Weights of a small mixture-of-experts language model, trained from scratch on English Wikipedia.
Experts: 128 experts in each of 6 layers, a softmax router.
Below are experts of layer 2 (counted from 0) of a mixture-of-experts language model. Rows are named down (a neuron's output weights, with its number) and show model dimensions 0-127. Each number is 50 + 10 x the weight over its row's rms, rounded and kept within 0 to 99.
Before each expert's rows: a language model's description of what the expert responds to. This comes from a sample of Wikipedia text that the model never trained on.

# expert 46
It responds to: Place name parts. Geographic name parts and suffixes such as States after United, -ville, -shire, -land, County, City, and Vietnam(ese).
down0:56 48 46 60 28 41 71 51 53 38 61 59 60 54 32 30 48 59 42 50 52 34 53 43 55 44 51 50 51 42 48 60 45 40 67 43 40 49 49 41 40 43 64 43 75 54 44 46 53 41 37 33 49 67 50 62 63 38 62 59 31 41 38 59 53 40 52 56 56 68 59 56 42 60 56 46 41 46 59 42 39 43 38 53 63 47 34 58 43 64 39 57 66 54 39 48 38 61 49 39 58 62 39 62 59 50 43 34 52 62 49 37 56 58 57 68 42 40 56 44 71 39 47 41 54 60 46 43

# expert 0
It responds to: Quotes and clause links. Closing quotation marks and apostrophes ending quoted speech, plus possessive 's, dashes, and relative or complement words like that, who, which.
down0:55 53 48 36 36 65 55 37 53 53 56 36 55 48 56 63 37 57 59 35 59 51 48 43 53 56 56 38 35 65 52 57 47 45 65 51 56 43 68 39 50 55 45 67 33 50 51 49 61 58 34 42 65 46 45 55 26 59 44 54 38 75 46 57 44 55 52 68 54 45 60 54 24 59 49 44 43 43 54 31 47 58 53 64 67 48 50 42 60 28 55 48 63 40 46 39 55 70 48 54 58 44 51 45 36 44 57 53 63 68 48 38 54 53 38 50 50 63 65 39 31 51 62 51 51 44 38 49

# expert 21
It responds to: Quote marks, phrase openers. Opening quotation marks and parentheses after words like means or name, articles after was/as, and table or heading markup lines.
down0:49 56 53 46 46 47 49 38 57 54 57 38 46 70 61 57 42 57 66 68 51 53 72 56 26 71 57 34 63 45 50 47 53 58 45 49 47 44 48 53 48 48 59 47 41 52 49 41 45 55 62 52 59 62 52 62 46 44 55 36 56 67 32 36 63 65 67 51 48 42 44 60 45 56 40 58 54 35 57 41 50 61 50 59 54 54 64 57 34 58 48 55 58 65 65 36 51 57 49 48 29 51 55 39 40 38 56 49 55 63 50 67 60 46 47 41 42 40 69 60 26 47 68 54 38 56 58 29

# expert 36
It responds to: Linking prepositions. Prepositions linking nouns or verbs to their complement, mostly of, as, by, with: governor of, appointed as, Preceded by.
down0:64 40 48 36 45 52 57 69 51 47 47 66 61 46 55 55 44 53 56 60 49 32 44 71 51 42 46 71 42 56 55 44 47 50 71 48 65 58 53 58 57 49 54 48 58 59 46 47 47 62 57 39 56 38 54 41 40 57 41 42 42 57 65 52 60 45 54 54 62 63 28 70 53 42 41 33 32 38 35 72 55 47 63 46 65 43 52 62 52 55 64 57 49 23 47 52 29 55 37 41 40 56 57 59 49 46 54 48 49 53 54 56 59 50 50 53 52 50 40 68 36 51 73 51 66 49 55 39

# expert 47
It responds to: Label and list separators. Colons, dashes, semicolons and slashes between a list label or title and its value, such as Born:, Best Director –, subtitles.
down0:37 43 52 18 45 68 35 44 55 42 45 46 52 53 53 42 52 38 68 30 33 52 21 48 56 64 49 41 54 47 60 55 54 38 48 46 38 48 49 31 48 50 37 63 41 61 52 49 56 68 57 62 49 34 60 64 53 60 59 52 48 52 51 42 45 59 56 42 50 42 35 40 77 44 50 56 54 57 51 45 48 48 45 50 42 48 59 56 55 38 57 44 44 44 47 35 49 61 48 39 52 59 49 48 50 45 36 40 64 44 50 57 46 65 49 32 73 55 57 62 45 50 25 61 59 38 45 44

# expert 17
It responds to: Digits, coordinates, past tenses. Digits inside years, scores and vote percentages in tables, coordinate symbols like °N and ″N, and verb endings like -ed, drown, climb.
down0:60 40 52 32 41 61 23 31 61 51 42 52 52 34 43 45 41 58 35 59 63 56 54 48 48 52 50 49 47 55 47 41 52 58 56 34 58 49 52 54 52 52 36 62 38 52 57 61 57 72 46 50 51 49 62 46 36 44 51 49 54 46 51 54 45 65 63 47 42 52 42 56 49 48 61 60 42 61 37 63 55 33 50 53 59 65 31 40 71 57 48 43 51 34 33 38 50 41 70 51 47 70 39 54 60 60 59 28 48 31 57 57 61 35 42 49 54 55 42 53 45 36 44 44 61 71 35 48

# expert 29
It responds to: Ordinal and consonant endings. Ordinal suffixes after digits (3rd, ninth, 1st) and short consonant pieces inside words, such as -th in treewidth, -st, -d.
down0:47 41 29 54 67 62 28 57 64 69 57 68 41 41 61 41 50 48 53 65 45 41 53 43 62 49 33 58 54 43 48 45 47 56 46 47 41 39 45 42 29 51 36 50 44 58 41 38 59 52 53 56 41 55 44 44 28 60 56 55 56 62 36 43 47 43 59 50 52 54 56 60 57 48 44 48 55 43 59 56 32 62 55 64 61 40 48 34 44 38 46 42 41 66 45 60 52 56 35 57 58 29 35 51 59 70 42 53 32 40 40 38 36 43 53 45 58 52 62 53 68 32 52 43 67 47 55 54

# expert 15
It responds to: Commas and closing parentheses. Commas ending clauses or list items, and closing parentheses after birth dates, acronyms or chart names, e.g. 1996), (LPSC), (Billboard).
down2:48 43 32 62 58 38 63 54 42 78 47 70 42 45 48 39 45 52 55 54 66 43 61 59 44 48 33 45 55 46 55 49 42 49 41 52 43 35 54 47 43 38 47 52 40 61 63 54 46 62 45 39 58 63 39 52 61 44 62 60 60 50 47 48 63 64 40 38 54 40 45 42 45 49 58 51 54 39 76 35 34 54 63 38 56 33 48 53 32 52 44 50 64 53 66 59 65 39 56 42 57 68 44 77 31 48 61 32 54 43 51 48 52 42 37 47 56 58 53 54 51 41 41 53 34 47 46 40

# expert 62
It responds to: Ordinals and quantity adjectives. Ordinal, quantity and comparative adjectives after the or a, such as first, second, other, most, many, new, fourth.
down0:54 72 45 54 67 67 41 37 34 48 53 51 54 51 37 59 51 62 52 39 62 36 57 44 43 31 53 60 34 56 53 62 56 50 62 54 43 42 55 69 41 43 62 45 75 48 42 52 45 58 48 38 59 30 51 49 52 73 61 54 35 47 49 41 70 60 42 39 41 60 62 49 41 50 56 48 48 48 60 39 51 58 51 65 50 37 62 44 49 33 47 46 62 32 49 48 59 50 52 55 40 38 53 37 49 39 49 42 61 50 51 60 42 30 37 40 73 46 50 44 48 38 47 44 54 40 40 69

# expert 6
It responds to: Commas. Commas of all kinds, after introductory phrases (As such, Later that month), in lists, in thousands separators like 12,000.
down2:52 61 39 42 60 46 67 58 53 60 46 59 70 58 48 54 41 50 27 51 54 48 52 43 44 59 52 66 49 41 59 38 46 46 29 48 44 52 54 45 58 36 46 58 61 35 49 42 67 34 51 33 45 51 50 42 61 58 56 58 66 53 71 60 42 40 38 55 51 63 54 50 50 45 42 43 66 53 39 52 37 53 27 57 38 55 57 56 57 64 47 39 43 48 55 70 39 49 47 46 58 25 47 38 56 58 64 74 43 47 46 42 67 51 37 63 36 49 50 63 56 37 41 39 41 45 36 53

# expert 13
It responds to: Foreign name endings. Word pieces inside Slavic, Spanish, Arabic and other foreign names, such as Gonz-á-lez, -ović, -ova, Abd-ul-ina.
down0:42 56 37 62 52 48 32 63 32 67 58 45 43 36 54 60 62 70 48 47 72 47 57 61 49 48 45 51 57 44 31 40 52 56 42 40 43 49 47 32 38 36 53 60 59 50 61 40 53 56 53 25 36 56 61 52 45 69 48 55 51 50 65 40 65 53 60 39 53 51 33 48 49 36 69 45 63 49 40 48 50 35 47 41 50 49 54 46 49 43 57 57 54 60 52 56 45 41 52 47 51 52 69 71 46 69 51 42 61 44 39 68 62 45 69 56 47 51 65 41 40 53 54 56 60 36 47 30

# expert 11
It responds to: Topic nouns in media. Common nouns naming works, organisations or measured things, often followed by of, such as film, album, game, series, production, length.
down0:49 37 38 53 41 62 55 44 54 53 32 52 52 49 54 62 31 64 42 53 51 54 32 52 73 72 50 37 39 32 38 38 55 47 43 48 48 42 56 62 57 52 33 67 42 46 58 46 40 48 54 46 60 46 47 49 67 48 43 27 62 65 48 57 57 69 53 43 58 45 63 40 63 34 46 62 56 54 65 47 56 50 66 57 51 47 58 42 28 36 45 61 58 38 37 48 39 59 48 52 44 48 55 62 45 41 49 22 51 40 51 52 49 38 60 54 53 46 58 53 36 44 34 67 50 38 42 56

# expert 27
It responds to: Closing brackets, title nouns. Closing parentheses, braces and brackets in LaTeX or code, % signs, and institutional nouns or first names, e.g. Department, president, University.
down0:51 66 39 62 57 40 52 55 52 63 51 62 46 51 45 52 63 55 52 46 41 48 54 60 62 46 50 60 50 44 59 41 63 59 43 40 51 34 57 44 64 63 33 49 49 49 35 35 43 25 38 53 48 42 62 37 57 41 64 54 35 37 56 52 62 48 50 32 56 58 36 80 47 41 43 58 36 47 36 54 61 62 67 37 43 34 48 57 57 44 42 51 47 59 66 34 54 62 54 55 43 46 41 72 61 49 60 62 44 52 56 46 29 63 66 42 54 55 52 48 56 33 59 61 51 43 43 49

# expert 44
It responds to: Mid-word syllable pieces. Mid-word pieces following a word start, often op, al, og, ph, in words like monopolization, sloped, hoping.
down0:40 24 53 65 67 58 39 56 34 43 34 41 49 52 60 34 36 59 51 56 53 50 66 44 59 50 45 48 48 57 42 52 56 50 50 40 48 52 53 44 45 62 48 50 64 52 39 47 39 50 56 64 48 39 46 66 56 57 37 42 58 57 46 50 42 47 48 47 52 59 40 41 43 55 61 60 65 41 58 45 52 74 53 36 46 68 47 43 39 43 57 30 75 63 50 37 56 53 61 59 43 61 67 32 42 44 30 62 28 41 56 47 53 32 40 32 53 58 46 58 57 42 50 46 70 44 55 54

# expert 42
It responds to: Word-ending pieces. Final suffix pieces completing names and words, like -en, -er, -ing, -ley, -worth, -ington, in surnames, places and plurals.
down0:36 56 50 69 63 53 55 32 63 70 46 46 41 44 45 35 44 52 48 42 51 45 47 57 53 71 33 63 53 55 43 49 58 61 61 40 41 37 51 65 61 64 36 49 47 43 46 44 49 45 48 62 33 55 39 81 48 73 45 40 53 30 33 49 72 46 40 34 50 53 50 53 54 39 47 56 54 55 47 60 48 53 63 50 46 52 50 51 38 45 67 51 37 56 49 51 47 63 49 63 63 49 50 58 38 55 61 37 63 30 34 64 53 42 58 61 58 57 50 61 66 41 52 48 40 49 43 45

# expert 58
It responds to: Months and mid-word pieces. Month names in dates plus internal pieces like iv in Ol(iv)ia, Del(iv)ered, and words like American, based, regent.
down0:38 83 54 68 60 35 71 38 59 50 72 33 43 46 70 56 57 40 55 57 58 52 44 55 55 44 43 49 47 44 59 59 37 48 52 54 56 49 44 39 47 55 43 48 44 51 71 36 28 46 54 40 34 55 54 40 45 55 46 70 60 60 54 52 37 53 56 51 49 66 50 29 50 54 51 52 58 42 31 58 42 55 35 48 41 67 51 46 57 62 65 46 57 53 64 41 53 49 72 47 44 43 55 41 50 44 60 47 56 57 63 66 56 42 48 35 43 43 49 57 43 58 44 51 55 50 37 68

# expert 51
It responds to: Of and complement prepositions. Prepositions taking objects after nouns or verbs, mostly of, plus into, through, by, e.g. support of, classified into, arrested for.
down0:61 23 54 57 27 59 33 52 48 65 41 44 53 48 63 58 55 45 56 55 41 61 43 44 27 42 42 64 36 47 52 48 56 31 53 50 49 41 46 57 52 52 44 54 49 46 55 54 44 56 45 46 42 71 52 51 57 47 43 49 46 36 66 66 35 57 44 44 59 59 41 53 52 45 65 37 46 31 51 44 47 48 42 47 44 37 64 56 61 52 65 49 45 60 54 49 47 35 66 54 32 70 44 48 39 58 59 36 60 42 44 58 57 73 60 52 70 71 41 38 29 57 57 50 57 54 55 50

# expert 24
It responds to: Institution name words. Capitalized words inside names of institutions, places and events, such as University, States, County, Railway, World War, League.
down0:60 62 62 53 35 45 43 44 47 62 63 49 48 34 65 23 51 51 42 53 63 61 38 60 68 58 41 51 57 61 39 43 53 46 62 57 57 46 51 61 53 43 46 55 44 43 66 67 36 43 33 45 50 41 49 52 34 59 41 60 59 58 57 39 62 41 46 55 56 50 53 40 42 40 49 47 57 53 55 59 46 66 55 42 75 52 52 45 41 42 41 47 43 54 37 35 72 41 63 50 48 42 39 52 29 40 44 41 62 49 40 56 52 40 49 26 46 52 47 62 49 33 58 37 32 42 31 55

# expert 18
It responds to: Group and people nouns. Plural nouns for groups of people or units after a modifier (soldiers, members, children, Squadron, households) and percent signs in statistics.
down0:36 39 58 53 58 58 41 32 52 58 42 48 58 67 27 37 37 49 50 39 63 52 50 38 57 57 59 51 54 52 50 60 49 44 42 46 60 55 43 51 65 47 63 58 55 75 58 65 45 67 43 40 51 55 54 62 39 33 33 59 51 68 54 49 51 42 73 53 58 45 53 44 49 43 43 41 65 55 58 67 55 59 53 40 56 50 40 34 67 45 62 41 69 56 53 54 69 41 58 53 45 54 49 54 67 52 37 35 39 55 69 50 70 46 49 51 48 44 45 31 43 49 48 51 34 55 49 37

# expert 31
It responds to: Plural and word endings. Final pieces of words, mostly plural -s, -ts, -les, -ers, -os, as in Bulle-ts, bub-bles, Rhin-os, ar-ts.
down0:39 49 49 70 34 53 38 47 55 38 46 58 51 58 48 53 52 70 60 61 63 55 37 72 62 56 46 41 38 53 49 53 69 41 60 53 54 47 57 63 45 52 53 46 62 53 44 51 45 47 51 46 67 52 50 32 44 67 38 25 50 57 36 61 37 48 43 41 56 51 37 54 31 42 32 53 37 54 40 41 62 54 65 53 56 55 63 57 56 59 68 41 53 52 47 56 71 65 56 50 43 49 66 53 49 50 43 33 41 39 57 61 59 54 41 52 71 61 40 41 38 49 41 63 49 55 41 68

# expert 48
It responds to: Leading year digits. Early digits of numbers, especially the 9 and 1 of years like 1955 or 1944, in lists, timelines and tables.
down0:34 60 60 48 51 61 40 52 59 58 58 56 55 51 67 52 47 71 55 49 31 58 49 48 60 44 46 50 53 76 61 47 66 68 49 60 59 55 73 57 47 49 49 45 54 42 59 59 43 60 59 49 40 52 42 63 70 56 55 42 52 35 27 49 56 42 37 61 49 60 46 33 62 54 45 45 49 68 46 42 53 51 50 36 52 40 51 48 71 59 52 64 51 54 70 44 44 36 48 48 36 46 61 64 47 49 45 52 45 43 55 39 41 43 52 26 63 40 57 52 62 53 38 27 49 64 35 46

# expert 61
It responds to: Time prepositions, clause openers. Sentence-opening In, On, After, However, and time words like after, before, until, since; also the piece ver in Re-ver-end.
down0:46 70 47 50 57 33 81 54 60 48 51 41 53 57 57 52 65 42 47 51 40 42 60 56 52 58 48 58 44 32 36 59 43 44 66 48 35 35 55 47 61 51 58 61 64 52 61 63 58 45 45 59 40 45 56 42 70 49 54 73 45 49 54 49 52 46 29 43 24 68 52 44 52 53 55 49 52 53 51 43 51 33 40 49 52 48 65 67 67 50 59 56 61 52 68 47 49 50 54 53 48 43 53 64 49 37 41 59 50 52 54 32 38 57 37 49 36 51 52 46 36 63 68 65 57 53 47 68

# expert 25
It responds to: Verb stems and inflections. Verb endings -ed and -ing and mid-word pieces of ordinary verbs and nouns, such as Fre-ed-om, excav-ated, released, result, allow.
down0:57 41 48 35 51 55 50 34 65 48 41 57 49 53 50 49 47 42 38 50 44 45 64 40 38 51 48 65 51 64 43 40 63 52 46 47 48 60 67 43 52 47 45 36 41 49 59 57 39 61 50 63 59 66 23 58 59 45 45 38 40 39 43 47 58 55 49 34 64 44 47 65 60 27 55 44 35 73 55 47 29 48 61 35 33 56 33 58 63 48 39 48 77 47 44 58 46 68 52 49 62 52 46 28 51 56 39 38 58 49 45 45 44 45 63 53 49 50 56 60 48 65 47 40 56 41 63 48

# expert 37
It responds to: Name-internal consonant pieces. Middle and final pieces of Slavic, Germanic, Turkish and other foreign names and places, such as -sk, -ik, -berg, -ski, -uk, Mond-ador-i.
down0:47 46 54 47 61 75 62 46 38 54 49 44 44 55 48 52 38 41 50 52 42 63 48 42 62 48 38 52 43 37 50 59 58 71 50 47 45 54 27 39 44 59 51 52 30 38 59 53 58 55 53 49 48 57 43 47 24 44 30 49 42 59 61 50 50 59 43 24 50 46 43 45 48 53 61 38 50 29 46 42 36 57 65 36 56 51 53 43 57 37 51 33 59 42 45 37 51 56 41 47 38 68 39 41 50 28 38 42 56 50 43 62 56 59 61 36 56 45 40 47 53 51 32 54 51 59 48 78

# expert 23
It responds to: Name-ending word pieces. Final pieces of proper names of people, places and species, as in Doh-a, Teg-ula, Dav-id, Rawalpind-i.
down0:57 25 48 62 51 54 58 49 51 44 68 52 35 49 53 39 39 45 61 44 64 46 39 55 59 61 39 53 68 48 31 37 66 70 64 45 55 45 51 56 68 48 57 56 53 39 38 44 57 35 58 41 42 36 59 62 43 72 41 52 54 49 43 47 42 41 49 37 38 38 52 47 42 48 38 37 83 52 49 68 58 46 44 59 59 40 45 50 34 57 40 39 63 41 43 50 43 56 50 64 52 46 37 61 47 61 59 58 52 41 59 52 61 48 57 37 55 38 54 40 51 56 57 54 68 45 42 65